From a checkpoint of a small mixture-of-experts model trained on Wikipedia: 4 picks a token.
Below are experts of layer 4 (counted from 0) of a mixture-of-experts language model. Rows are named router (the router's row for the expert), gate (a neuron's input weights, with its number), up (a neuron's input weights, with its number), down (a neuron's output weights, with its number) and show model dimensions 0-127. Each number is 50 + 10 x the weight over its row's rms, rounded and kept within 0 to 99.
After each expert's rows: a language model's description of what the expert responds to; "mostly gets" lists some tokens that are sent to it at least half of the time. This comes from a sample of Wikipedia text that the model never trained on.

# expert 59
router:60 48 61 34 39 45 43 56 45 50 55 47 56 68 56 47 49 45 64 42 48 54 53 50 42 55 33 50 61 30 54 45 52 58 35 68 55 49 47 49 56 54 67 48 52 60 54 37 45 58 50 20 59 41 60 55 46 45 42 56 50 41 75 31 62 43 55 52 45 65 48 48 61 49 30 51 49 42 27 48 56 49 69 53 50 73 47 37 37 49 36 62 51 51 53 54 49 52 53 49 47 60 37 34 63 52 49 37 22 50 58 63 49 62 63 48 48 40 39 60 42 61 34 52 47 47 69 49
gate1:33 45 39 53 55 55 58 41 42 79 51 62 54 57 45 57 57 42 41 70 37 52 44 49 58 36 63 54 64 48 54 61 54 49 59 45 37 57 49 40 44 55 48 34 47 50 56 61 62 38 66 59 38 56 40 60 39 35 63 59 55 40 44 44 47 56 57 35 58 42 59 51 52 50 43 50 54 47 67 44 58 53 44 55 41 46 62 51 51 46 45 29 33 50 47 70 68 63 59 62 53 54 52 37 50 59 48 58 39 54 34 57 37 58 44 40 54 38 55 38 57 52 71 51 81 29 49 58
up1:51 38 35 58 43 47 57 44 52 50 60 34 64 44 37 51 51 53 50 57 59 38 65 56 40 32 48 61 37 49 49 53 52 48 50 56 52 53 62 48 40 48 40 59 50 59 54 54 53 50 46 54 64 47 57 37 51 58 27 52 42 61 44 69 63 41 51 35 53 42 60 44 38 54 67 63 68 46 53 46 58 20 48 47 50 53 54 61 62 69 60 61 53 49 55 54 62 40 51 58 50 48 56 57 31 46 54 55 57 51 36 39 42 39 61 70 55 54 68 65 68 46 69 52 49 67 20 47
down1:54 48 44 60 60 72 45 33 67 37 47 21 39 52 52 46 49 49 50 74 51 42 57 40 52 48 51 70 51 38 47 62 64 59 37 56 61 46 37 51 46 45 51 56 50 51 44 39 57 46 43 64 54 64 51 59 44 43 52 58 40 48 47 41 45 49 39 51 48 42 37 44 55 48 49 48 67 39 50 62 44 44 43 68 47 42 33 52 61 55 61 54 56 64 65 54 55 43 29 44 38 52 36 52 43 49 62 67 54 74 47 64 44 50 46 33 39 71 49 37 65 53 49 32 39 69 57 50
It responds to: Hyphen starting an infobox or list line after a line break, before fields like Born, Country, Residence; also hyphens joining name parts.
mostly gets: "-S", "-s", "-d", "-p", "-A", "-l"

# expert 37
router:40 30 53 55 50 51 55 46 54 62 60 56 44 56 55 48 57 50 47 60 60 45 42 63 35 67 24 56 54 42 60 45 51 54 55 56 35 61 42 53 56 67 46 51 57 54 56 54 62 52 26 55 47 35 51 50 29 40 49 62 33 38 50 39 54 39 49 34 51 63 41 40 58 48 34 59 54 34 49 48 65 50 48 62 65 41 61 48 49 44 48 58 47 62 54 40 52 52 53 45 52 76 38 28 51 42 51 24 51 60 39 56 51 35 68 35 45 44 46 34 42 55 39 43 46 69 57 57
gate2:50 42 55 43 50 34 48 51 39 52 70 35 53 50 63 52 42 60 51 64 51 55 35 43 45 39 53 60 53 53 48 44 50 42 50 57 55 62 57 52 42 49 53 64 35 58 30 62 51 48 27 61 44 39 37 61 44 24 34 45 49 37 47 65 39 43 49 35 60 40 61 54 40 38 45 49 53 66 63 37 43 45 52 44 63 45 54 69 76 29 48 56 48 50 35 32 48 44 53 45 65 62 43 41 52 33 52 30 55 43 52 57 55 40 56 41 47 40 59 48 37 47 62 58 43 42 49 32
up2:46 56 39 64 58 40 65 58 51 46 60 45 33 47 46 33 47 42 51 52 63 42 42 47 48 57 31 52 54 68 34 61 67 60 53 42 52 45 39 66 34 64 52 54 38 39 58 48 62 52 49 43 45 68 39 47 52 44 58 55 52 38 51 50 43 65 53 76 61 46 62 39 59 56 62 34 46 59 56 46 39 53 53 68 39 51 40 51 35 48 51 70 57 61 56 72 45 46 42 62 59 55 37 50 61 64 55 30 47 65 48 49 61 40 50 43 46 42 40 60 48 51 38 57 56 58 76 58
down2:61 51 30 55 68 55 60 35 32 38 49 53 35 41 62 57 41 53 66 51 53 20 54 60 42 50 45 44 48 43 54 66 45 51 56 32 42 48 50 62 45 53 36 49 57 33 37 47 53 49 66 55 49 45 39 57 50 68 61 49 46 56 62 43 55 62 47 52 44 41 44 54 58 60 52 32 63 52 47 41 37 62 36 44 40 54 49 51 36 29 44 68 44 39 67 43 55 48 61 33 55 59 60 52 69 54 50 50 70 53 61 41 60 48 51 41 42 38 40 45 66 43 39 63 42 47 48 62
It responds to: Unit and measure words right after a number, such as kg, km, %, million, days, metres, plus ordinal th.
mostly gets: "%", " million", " km", " Championships", " mi", "″W"

# expert 29
router:59 47 54 45 36 39 49 52 47 59 57 31 69 62 36 47 54 22 51 68 46 52 42 60 38 54 42 53 57 22 55 51 45 51 60 63 61 44 50 48 52 51 61 55 72 60 60 47 51 46 55 35 61 37 62 54 50 37 30 64 57 39 59 47 56 45 41 52 48 44 45 42 52 34 45 57 38 49 51 55 65 35 53 48 65 63 52 47 48 45 63 48 58 60 43 50 55 53 54 49 62 49 37 32 52 34 65 47 19 54 40 56 38 47 71 40 38 53 40 54 49 50 34 49 51 47 53 52
gate1:53 49 50 49 54 26 49 47 80 34 61 52 52 57 75 53 44 41 35 49 30 53 45 57 33 55 39 48 48 63 55 54 66 34 58 51 64 51 57 48 48 76 48 47 69 48 34 26 41 47 56 60 55 51 50 66 40 29 62 54 42 53 59 44 59 55 54 50 51 45 42 38 54 52 61 46 49 38 57 34 36 60 54 50 42 50 50 51 38 38 52 62 65 46 50 67 37 59 33 67 45 47 49 53 48 50 50 56 47 61 49 39 38 52 68 38 52 52 46 53 54 44 58 63 60 50 57 45
up1:49 59 55 36 60 44 58 51 54 48 57 45 58 72 59 37 53 48 35 67 45 41 39 59 70 42 48 50 55 31 49 46 42 52 57 35 43 60 53 53 36 37 60 50 53 54 54 44 49 51 45 47 41 41 61 62 29 41 63 44 49 52 59 38 58 68 30 66 50 38 54 54 60 48 43 52 56 37 65 38 44 56 53 42 37 43 45 56 53 66 56 60 58 79 72 52 35 50 40 40 50 56 57 51 48 63 61 55 38 57 60 46 52 44 62 44 55 40 60 55 41 70 66 46 37 51 40 30
down1:44 41 61 31 69 57 52 58 54 42 47 52 50 52 55 60 54 58 71 63 42 48 65 55 51 52 56 56 58 46 36 60 45 62 47 46 52 51 49 45 47 51 44 62 51 56 30 56 49 47 64 35 43 38 56 54 52 58 54 45 69 34 38 52 62 44 58 25 31 63 59 53 37 40 51 48 52 52 51 46 39 44 58 63 47 50 42 41 45 30 42 43 51 11 41 53 51 60 50 48 41 42 62 49 52 38 61 62 41 56 50 58 58 34 43 82 50 43 40 59 53 50 49 53 48 43 32 65
It responds to: Initial capital letters or letter pairs starting proper names, often after a line break, pipe or parenthesis, e.g. G-hulam, Br-asenose, R-icoh, W/L.
mostly gets: "Bl", "Al", "Ar", "Ind", "Ad", "Pl"

# expert 9
router:38 35 57 40 49 57 59 39 51 58 52 52 68 56 45 42 51 57 37 56 57 51 47 69 51 55 52 56 61 44 45 50 46 48 57 56 37 60 51 62 64 46 67 54 53 49 56 31 57 59 46 45 59 20 61 29 41 45 47 64 44 24 66 47 65 29 58 49 39 64 36 43 54 48 44 56 44 46 48 47 59 38 57 41 54 47 52 38 44 42 63 68 65 60 61 34 58 65 47 45 50 69 44 35 56 33 53 46 42 55 39 60 52 64 54 33 41 46 51 52 53 60 46 31 42 54 47 65
gate1:62 36 44 56 53 39 56 51 39 57 52 59 58 37 57 41 60 38 41 48 49 47 46 49 48 39 43 42 77 50 54 60 62 64 38 62 50 36 22 49 43 44 46 50 50 34 67 43 55 51 50 56 38 29 55 46 57 42 52 53 42 60 33 63 68 37 55 74 50 40 54 54 49 54 48 40 44 40 44 52 46 61 60 43 42 62 45 64 52 49 53 43 54 68 48 56 61 60 46 61 40 52 41 66 26 67 39 37 51 35 51 58 48 37 54 65 72 45 57 59 46 63 48 44 45 54 39 42
up1:45 57 22 61 56 81 53 51 48 47 42 50 68 48 49 53 60 49 47 39 65 59 65 40 47 46 61 47 51 43 52 47 51 56 53 50 56 29 38 47 49 47 34 69 67 50 58 47 45 48 42 51 46 35 63 62 57 40 65 53 50 30 38 62 61 38 58 47 58 54 37 56 46 44 45 46 55 54 54 49 41 62 51 55 51 75 43 57 58 71 44 55 53 56 39 65 46 34 61 43 46 58 60 45 54 57 54 59 45 40 49 40 39 45 51 54 51 71 51 65 36 53 55 47 48 43 36 20
down1:43 51 63 40 64 47 58 52 53 61 55 44 33 41 47 46 45 50 46 67 65 51 29 59 59 44 47 49 36 38 59 50 40 52 70 38 42 31 43 51 40 55 40 50 54 54 41 45 45 51 58 59 61 43 30 58 36 56 59 30 61 45 50 68 44 40 66 50 46 44 47 63 54 68 52 44 42 42 54 37 56 57 45 52 38 36 38 51 48 45 52 40 69 61 40 51 49 50 23 58 44 54 57 60 64 48 32 66 47 36 32 52 60 41 47 51 66 43 53 28 60 48 46 44 52 70 48 56
It responds to: Capitalized words inside names of organizations, events and governments, e.g. World Cup, United States Senate, International Olympic Committee, University.
mostly gets: " University", " Cup", " World", " government", " States", " European"

# expert 54
router:41 40 59 54 35 33 51 45 53 55 60 47 56 69 27 35 48 36 21 51 69 63 42 56 53 54 53 48 56 51 38 47 32 51 68 59 52 62 42 54 45 51 64 41 57 61 48 47 56 55 44 50 43 48 46 45 50 53 48 68 37 55 44 30 61 49 60 41 46 58 42 42 43 46 50 54 20 42 54 42 50 58 66 55 57 74 57 45 47 35 63 57 53 51 53 42 64 56 54 40 47 72 38 54 48 49 58 48 28 62 39 62 44 57 54 51 55 48 44 64 40 45 34 39 39 54 52 48
gate2:41 44 43 55 34 42 44 37 60 57 39 61 43 53 36 52 46 53 57 69 57 53 62 44 49 49 47 50 49 40 41 52 49 61 56 61 56 47 34 47 58 57 57 43 36 54 58 50 37 70 38 50 41 49 25 54 37 69 66 62 43 49 73 60 60 53 52 60 36 57 50 47 52 57 37 57 47 41 64 55 45 42 37 44 58 66 45 73 44 54 48 57 53 64 60 68 59 41 38 41 38 54 59 64 31 36 47 55 40 66 67 52 55 38 42 42 44 56 58 36 33 60 35 38 51 49 52 49
up2:46 51 43 55 34 49 52 41 48 67 58 57 45 54 45 52 45 51 62 67 68 53 59 54 42 34 43 38 49 42 52 43 46 60 50 47 62 44 50 53 45 59 63 49 46 51 43 49 35 78 51 53 45 56 46 49 47 49 60 72 48 47 51 55 43 29 63 25 36 59 46 67 55 82 46 39 49 46 58 49 51 61 42 31 49 57 51 43 52 29 45 42 46 36 53 49 48 38 29 54 46 60 46 51 39 54 50 59 39 74 68 64 50 49 57 39 49 38 52 47 40 61 43 57 49 34 42 70
down2:41 33 49 44 46 29 41 57 50 41 52 48 42 64 54 54 57 60 51 45 68 42 52 44 56 56 53 43 62 31 37 37 55 60 48 50 33 67 35 53 54 54 54 39 55 55 52 50 49 46 42 83 40 58 63 44 36 44 45 38 37 61 41 66 44 37 53 50 49 56 77 52 46 60 46 59 35 61 58 57 44 37 67 38 57 57 35 52 45 44 34 49 59 67 49 64 48 44 47 59 28 54 51 69 49 43 40 55 58 44 35 50 52 48 65 56 60 54 51 74 56 50 51 57 53 54 43 48
It responds to: Heading markers like == and ===, and the pipe opening a table after a blank line, plus Source, See, Note.
mostly gets: "==", "|", "===", "====", "|---|---|---|---", " During"

# expert 58
router:42 40 59 47 48 40 58 55 50 50 55 42 49 51 39 41 36 45 37 51 59 63 49 69 15 60 51 58 52 50 39 43 47 69 58 43 57 45 43 73 60 62 65 62 53 58 53 57 67 41 39 54 66 36 69 50 46 41 32 51 41 30 56 43 61 51 57 39 26 57 51 41 45 49 48 48 52 31 39 48 47 50 62 51 68 60 50 48 33 50 68 43 70 57 50 45 51 66 49 42 40 61 35 35 52 42 60 41 41 51 51 64 37 53 53 51 47 40 44 54 51 55 43 54 45 49 51 41
gate3:38 45 53 44 62 50 74 48 56 67 63 57 60 48 50 34 51 64 39 53 62 46 53 59 37 40 51 44 55 62 42 49 52 39 47 46 56 50 34 51 64 60 22 67 55 61 38 64 45 49 46 58 69 46 54 52 64 38 39 52 43 25 52 49 55 47 66 39 48 51 49 51 66 58 37 52 58 30 36 57 46 48 60 60 44 64 54 68 69 50 70 64 44 67 52 41 49 62 52 57 46 41 55 41 62 51 52 37 42 41 44 57 44 54 58 55 50 57 53 36 58 46 48 50 38 60 27 52
up3:52 51 39 53 55 59 49 30 66 59 38 51 39 51 64 43 45 46 53 54 39 46 67 51 62 53 52 50 56 42 63 42 63 52 44 47 44 61 47 28 52 37 53 47 45 52 59 56 55 39 47 49 44 46 56 87 52 50 54 34 66 38 57 55 47 46 22 44 44 27 56 54 62 30 48 64 41 61 39 44 43 39 68 75 56 42 52 48 38 49 59 46 52 67 54 51 57 55 49 57 48 41 55 59 33 52 50 76 60 60 62 39 39 55 52 42 53 42 55 39 53 40 53 46 61 54 43 45
down3:59 50 46 38 49 67 43 35 48 48 36 57 53 52 53 42 36 76 59 54 49 49 54 51 44 41 39 43 46 52 53 40 56 44 53 61 56 44 46 38 54 42 55 45 48 42 41 62 40 47 36 33 49 53 33 46 71 55 62 45 43 44 50 61 60 41 51 53 54 43 45 56 61 52 35 71 61 45 70 52 56 40 71 61 60 52 44 39 53 51 34 60 41 73 56 41 30 40 31 48 43 65 40 48 43 56 60 54 49 62 45 51 19 60 69 44 47 44 36 63 59 36 48 46 36 43 54 56
It responds to: Name particles such as de, del, du, van, der, La, El, plus name pieces in Spanish, French, Dutch and Slavic names.
mostly gets: " de", " La", " El", " De", " Le", " San"

# expert 26
router:50 39 60 39 44 44 58 32 41 47 66 25 58 50 39 44 51 41 37 52 50 64 46 54 33 57 42 60 59 51 58 44 38 67 59 47 48 52 45 63 54 62 56 57 50 64 64 53 58 54 46 44 66 49 51 51 53 40 23 54 36 43 70 51 53 47 50 41 39 56 39 52 54 40 30 50 46 46 50 51 53 47 65 52 61 64 64 32 47 32 59 59 73 60 46 35 51 61 56 46 39 59 25 48 45 39 46 52 38 58 43 67 34 55 65 46 44 50 34 48 49 65 43 56 36 51 53 53
gate1:61 38 47 54 38 61 57 47 53 36 54 49 59 48 53 56 64 48 58 49 40 52 39 59 57 50 51 58 50 56 50 56 43 29 48 51 55 47 68 34 50 53 63 50 40 56 67 47 58 46 45 50 71 72 54 59 48 60 51 58 43 51 48 59 43 60 64 49 62 67 40 51 61 29 47 67 38 57 34 47 34 68 52 64 46 49 49 51 34 53 52 64 47 44 58 66 45 45 58 48 38 71 52 53 49 57 57 49 43 53 54 40 22 50 63 56 58 51 45 45 44 47 77 37 56 78 64 58
up1:41 49 43 53 50 28 49 62 60 50 40 63 48 60 58 29 57 41 68 38 65 53 53 62 73 55 64 37 54 49 61 47 61 27 41 55 47 64 56 50 53 50 45 32 56 61 44 52 57 41 46 58 39 71 62 44 51 59 53 38 51 47 45 38 50 47 57 49 54 54 55 69 47 50 57 53 51 69 54 35 37 45 27 61 47 33 50 64 44 37 55 51 52 47 50 61 49 32 44 61 43 54 57 58 54 41 71 44 43 51 39 35 54 67 33 32 45 49 37 48 40 45 46 41 63 59 50 59
down1:51 42 37 38 51 63 51 64 47 62 44 59 46 57 50 26 61 61 60 37 44 45 47 38 63 57 64 42 41 49 63 54 57 56 33 27 41 47 60 39 49 56 48 43 24 59 54 57 57 59 63 51 77 50 30 26 59 47 42 52 47 58 36 38 43 52 57 41 44 30 69 39 49 71 64 38 45 48 54 40 52 44 54 52 55 52 62 59 56 44 53 63 55 44 55 57 47 43 50 53 50 59 52 58 53 52 45 50 45 45 33 48 28 57 45 50 54 53 66 46 47 66 45 58 61 41 38 49
It responds to: Middle pieces of proper names split into fragments, mostly surnames and places: Ross|i, W|alk|er, O|ld|ham, P|ow|ell, Mid.
mostly gets: " Mid", "pis", "math", "wood"

# expert 35
router:63 48 60 29 49 37 34 42 53 57 61 52 65 59 51 43 34 39 38 39 51 56 31 71 42 50 44 60 59 57 57 48 41 47 66 58 49 60 41 61 61 52 56 54 56 51 56 47 66 54 39 26 63 58 54 37 45 31 46 55 37 52 59 38 49 38 50 28 30 48 37 50 49 44 49 53 51 48 40 31 52 31 50 69 54 50 54 42 42 36 44 53 52 49 65 42 62 61 59 49 46 53 37 38 60 57 62 50 44 48 53 65 44 56 61 45 48 46 54 56 40 67 38 51 39 57 71 62
gate1:53 64 45 44 56 58 43 59 50 45 51 53 35 42 67 56 47 35 50 54 43 53 59 62 45 29 41 53 54 62 44 52 36 40 34 58 56 48 53 66 60 62 52 53 74 50 36 55 57 41 52 28 58 58 58 71 37 41 37 42 35 47 44 39 60 67 34 45 49 52 35 67 46 43 41 76 55 36 58 49 61 52 36 49 55 55 56 44 40 53 64 46 47 57 62 51 58 57 33 48 35 50 62 55 35 60 48 43 52 57 47 59 54 52 17 45 48 59 52 50 47 46 37 40 58 49 38 45
up1:46 37 42 59 52 41 49 44 45 44 48 64 49 57 49 48 47 55 60 73 51 45 49 61 53 60 62 56 47 55 49 43 54 47 50 54 48 67 39 46 32 53 55 44 41 44 40 47 45 56 41 41 30 55 46 53 49 37 70 37 41 59 59 46 62 54 41 58 62 39 42 41 65 49 32 72 44 40 60 48 31 66 45 36 46 74 62 51 62 45 76 57 49 50 49 53 41 42 65 67 52 48 35 57 48 53 50 50 31 65 67 55 65 45 40 57 60 61 40 57 64 47 36 51 58 65 56 69
down1:58 51 51 49 29 51 46 45 46 57 61 51 63 42 43 43 41 30 55 58 51 48 39 48 46 51 36 51 57 50 47 57 52 45 52 53 72 45 50 41 39 57 38 56 80 53 59 51 33 52 44 38 75 71 41 52 55 55 51 50 57 57 60 37 46 54 53 53 64 48 43 56 48 33 26 44 60 64 42 61 50 35 50 46 35 66 49 39 62 49 41 53 32 51 52 58 37 50 57 51 76 52 49 67 64 55 39 56 49 70 46 35 41 40 54 42 48 61 40 62 57 36 43 51 48 65 38 56
It responds to: Middle pieces of long, often technical or Latinate words, split before suffixes, e.g. fluct-u-ate, artic-ul-ating, negot-i-ated, benz-od-iazepine.
mostly gets: "hemat", "ilit", "por", "igen", "ograph", "ordin"

# expert 0
router:50 31 49 52 34 35 53 47 52 62 55 51 69 57 48 63 48 47 53 45 47 52 52 57 39 43 36 48 55 34 63 49 57 56 60 72 42 51 39 60 62 54 53 45 49 61 55 33 54 55 51 36 43 21 47 45 29 53 44 78 52 44 60 46 54 46 60 41 47 64 32 44 62 39 39 62 42 33 40 58 57 36 70 38 57 48 60 45 43 40 50 49 55 58 47 52 55 64 61 56 45 59 30 30 53 43 50 53 44 63 32 51 48 49 68 41 40 47 56 41 49 53 43 46 51 58 70 45
gate0:69 24 44 43 47 43 55 47 39 55 44 51 50 58 47 51 50 36 46 57 48 74 51 56 57 58 72 37 37 43 57 47 54 62 39 59 61 34 46 43 51 47 46 52 49 69 44 45 47 47 48 60 50 48 49 51 50 56 55 37 64 58 43 56 59 65 45 42 34 47 47 46 64 53 57 36 46 30 54 67 51 42 49 28 52 57 43 56 58 51 69 26 48 39 71 49 66 41 63 47 66 52 64 42 54 64 63 51 50 55 68 46 62 40 64 37 43 51 45 63 48 57 53 68 56 46 62 54
up0:45 52 55 50 41 48 56 55 59 59 46 52 51 32 68 36 51 48 55 53 36 66 41 35 57 50 42 52 45 48 45 54 49 43 47 52 35 41 60 49 61 53 39 53 64 61 56 44 58 44 61 36 31 48 45 56 61 55 53 46 69 43 40 59 64 41 48 43 50 38 40 61 51 67 43 50 47 56 58 45 79 41 52 58 58 41 47 33 56 54 51 45 31 30 45 57 76 36 43 51 44 46 60 41 40 65 59 39 52 65 42 41 55 58 66 48 43 55 32 69 34 40 55 35 36 48 46 68
down0:59 58 54 51 72 59 50 41 41 37 44 52 45 51 29 38 53 39 52 58 40 49 46 49 41 46 48 58 57 47 43 54 49 51 63 47 47 52 51 49 58 47 56 58 74 38 56 32 36 38 46 47 52 45 67 49 45 48 63 59 30 49 63 34 57 54 53 48 47 47 47 61 33 46 37 64 58 68 44 36 45 37 58 44 39 53 49 48 58 42 43 46 39 51 42 38 26 62 46 38 40 66 40 53 57 42 30 66 63 55 47 48 37 55 55 51 50 25 61 50 32 54 16 48 56 54 48 54
It responds to: Uppercase letter pieces in country codes, initials and acronyms, such as SLO, AK, USA, often in sports tables; also name fragments.
mostly gets: "X", " US", " USA", "TA", "US", " SR"

# expert 14
router:37 38 48 58 35 49 50 44 55 55 58 47 54 43 43 44 46 54 38 55 55 59 42 52 43 52 45 57 52 46 50 38 31 46 51 52 42 57 50 59 51 56 51 60 52 43 61 43 72 62 29 24 48 31 53 48 34 44 28 76 39 41 67 52 41 44 44 45 54 64 46 39 47 48 51 59 43 25 51 34 45 43 61 51 52 51 61 41 41 35 51 55 78 63 55 51 56 58 56 45 57 61 40 52 55 28 51 49 35 57 48 57 43 38 56 41 53 30 43 59 51 61 47 28 47 46 62 58
gate1:50 31 53 47 64 27 58 65 21 42 44 63 45 53 51 42 40 53 41 42 64 52 54 66 35 48 44 55 59 58 48 49 51 53 58 51 41 58 64 50 53 70 66 48 70 45 65 44 64 41 41 43 46 46 25 47 49 26 54 58 65 48 64 48 58 55 57 33 55 48 53 40 62 60 58 54 57 62 52 58 46 64 62 46 42 29 62 58 36 61 59 37 63 48 34 61 34 44 55 42 33 54 57 51 50 45 56 46 55 40 43 55 57 55 55 44 52 41 62 58 42 60 44 58 53 52 42 53
up1:53 60 57 57 49 50 45 49 31 54 46 48 54 46 44 51 49 54 51 29 74 66 52 50 55 45 47 39 65 44 72 41 33 40 61 59 47 37 57 41 62 39 53 50 43 41 34 34 54 34 39 53 51 40 54 46 48 50 58 57 39 28 55 55 47 45 63 57 82 62 63 51 41 52 44 45 51 54 50 71 42 61 53 59 43 59 60 47 46 52 56 46 45 52 48 49 58 48 69 45 47 64 54 35 66 29 40 54 35 54 54 51 78 51 51 51 53 26 48 48 43 50 48 43 63 42 40 39
down1:39 51 57 29 45 41 55 61 49 59 46 45 35 54 46 45 49 54 44 68 56 36 55 33 49 64 53 49 64 66 35 50 32 66 52 39 49 59 52 59 71 55 49 52 37 60 40 44 44 61 45 47 39 49 59 44 52 43 62 51 58 45 57 37 46 50 32 54 58 49 45 41 58 56 45 43 47 67 63 44 62 67 49 29 72 27 64 62 43 41 60 48 61 53 45 61 54 34 63 40 44 50 29 57 40 45 53 53 47 50 51 39 69 35 55 60 56 52 35 49 38 43 51 47 59 49 33 33
It responds to: Words filling table cells and titles, such as positions, results and offices: MF, DF, President, Minister, Win, Home, Winner, Round, percent.
mostly gets: " %", " MF", " President", " Minister", " FW", " Candidate"

# expert 50
router:50 41 53 53 37 45 46 58 64 52 64 44 64 61 50 26 25 53 38 44 54 54 30 63 40 57 43 55 62 47 52 48 35 47 55 41 37 48 48 63 44 59 69 60 64 42 63 57 65 49 49 48 57 49 46 41 54 46 51 71 44 53 60 53 52 41 72 45 56 45 43 51 47 25 48 53 28 48 58 46 54 41 57 71 55 66 69 29 30 49 48 60 58 39 39 47 61 55 52 33 40 61 48 30 48 44 48 44 41 56 45 47 44 49 53 48 55 38 55 66 45 57 48 42 51 49 63 62
gate2:55 66 47 44 53 54 56 54 47 54 56 58 49 50 35 58 49 52 41 63 50 55 63 35 41 39 27 46 43 44 58 41 43 50 55 43 67 34 32 45 63 59 50 43 44 51 66 47 49 66 46 52 46 52 40 51 53 73 49 73 45 57 65 48 37 20 57 51 56 41 54 83 46 40 67 48 43 41 43 38 41 46 50 46 43 55 41 41 47 44 50 52 42 48 38 49 61 59 60 47 61 61 52 27 44 27 54 49 49 43 60 43 56 41 36 46 32 33 63 50 56 53 48 39 59 56 56 51
up2:48 47 61 41 46 43 40 57 45 48 33 65 47 47 51 49 51 58 46 64 54 46 58 54 36 27 56 34 40 39 57 39 35 47 51 20 50 55 62 57 82 64 47 44 55 57 66 58 26 57 61 50 44 58 53 50 64 56 46 43 51 42 47 40 44 49 53 45 44 43 46 53 53 49 40 61 33 58 56 50 29 50 39 54 64 63 38 60 62 44 53 47 60 67 54 66 47 49 50 28 46 47 48 60 45 44 55 45 73 60 39 37 49 49 72 46 52 53 49 33 56 51 64 51 53 53 36 45
down2:35 59 41 57 51 58 58 46 41 68 51 52 32 52 41 60 58 36 42 40 53 48 51 38 50 40 54 40 61 63 48 40 62 66 45 58 44 43 37 56 60 52 65 51 45 73 17 48 60 46 39 56 49 47 46 29 37 40 41 23 48 45 35 37 56 55 48 46 44 48 47 54 43 58 47 48 54 45 49 39 46 56 60 45 42 55 54 42 47 52 36 63 51 64 57 45 50 46 53 55 48 50 45 47 38 47 68 72 47 54 42 54 28 73 48 45 47 39 60 48 64 35 50 31 45 58 68 41
It responds to: Cells and labels in election tables and infoboxes: "Total formal votes", Turnout, Candidate, blank cells, Coordinates, Religion.
mostly gets: " form", " Coordinates", " commun", " Candidate", "Note", " function"

# expert 41
router:48 52 58 51 42 28 30 54 56 45 54 25 52 64 29 36 53 36 53 65 55 55 45 52 34 49 41 55 67 55 65 44 26 60 67 46 59 46 50 46 47 62 58 56 49 46 52 58 62 28 40 48 47 56 57 52 33 39 26 45 44 46 55 39 54 35 57 38 48 41 45 42 59 40 49 61 43 57 44 42 51 40 55 58 65 66 56 56 38 36 42 67 53 46 49 50 38 53 55 45 44 58 37 46 52 42 57 45 35 59 64 63 44 58 58 44 41 49 32 65 45 54 44 49 41 46 64 61
gate0:45 48 30 68 34 32 43 42 62 49 47 47 51 53 67 38 41 53 59 46 35 45 45 42 56 51 59 47 52 69 62 46 52 41 35 52 61 43 47 54 31 50 45 29 52 54 42 46 54 41 39 33 57 71 47 43 60 57 42 57 53 33 35 31 56 55 44 28 57 57 53 59 49 31 54 53 59 38 44 32 47 55 51 61 45 66 43 29 42 34 49 61 59 55 55 61 64 49 41 41 53 42 36 60 58 36 53 52 69 56 53 49 33 45 46 53 41 37 42 44 47 55 43 49 39 60 64 58
up0:50 55 51 62 62 47 61 47 48 62 42 37 59 59 55 58 70 50 58 48 52 35 46 51 46 41 59 50 58 58 51 54 34 47 57 48 51 66 51 42 63 35 64 60 47 51 57 60 51 55 36 56 56 47 51 54 42 55 64 43 57 49 62 64 70 61 58 49 58 25 47 49 50 51 63 66 51 52 77 65 43 51 43 58 58 40 52 75 46 52 47 60 49 27 55 67 43 58 53 49 40 55 60 46 54 31 37 36 41 49 35 59 46 26 72 42 35 43 65 42 60 41 48 56 49 46 39 44
down0:47 61 43 53 69 67 40 51 49 35 50 65 42 67 53 25 44 42 46 35 48 42 56 50 41 54 64 60 57 52 51 60 37 51 61 46 59 43 54 47 67 77 58 57 55 57 59 55 43 55 50 27 66 49 44 62 58 50 52 41 45 48 48 45 40 39 59 56 45 44 40 59 52 53 58 54 46 57 58 34 63 61 46 43 44 51 37 61 54 45 46 78 57 54 56 41 53 47 36 43 43 57 36 46 53 66 47 45 51 50 48 47 46 50 68 39 60 64 67 57 34 52 27 58 37 29 54 64
It responds to: Adverbs and auxiliaries like been, often, However, never, plus first fragments of words after dashes or parentheses, e.g. us-ually, unc-lear, www.
mostly gets: " been", " However", " often", "ically", "ially", " well"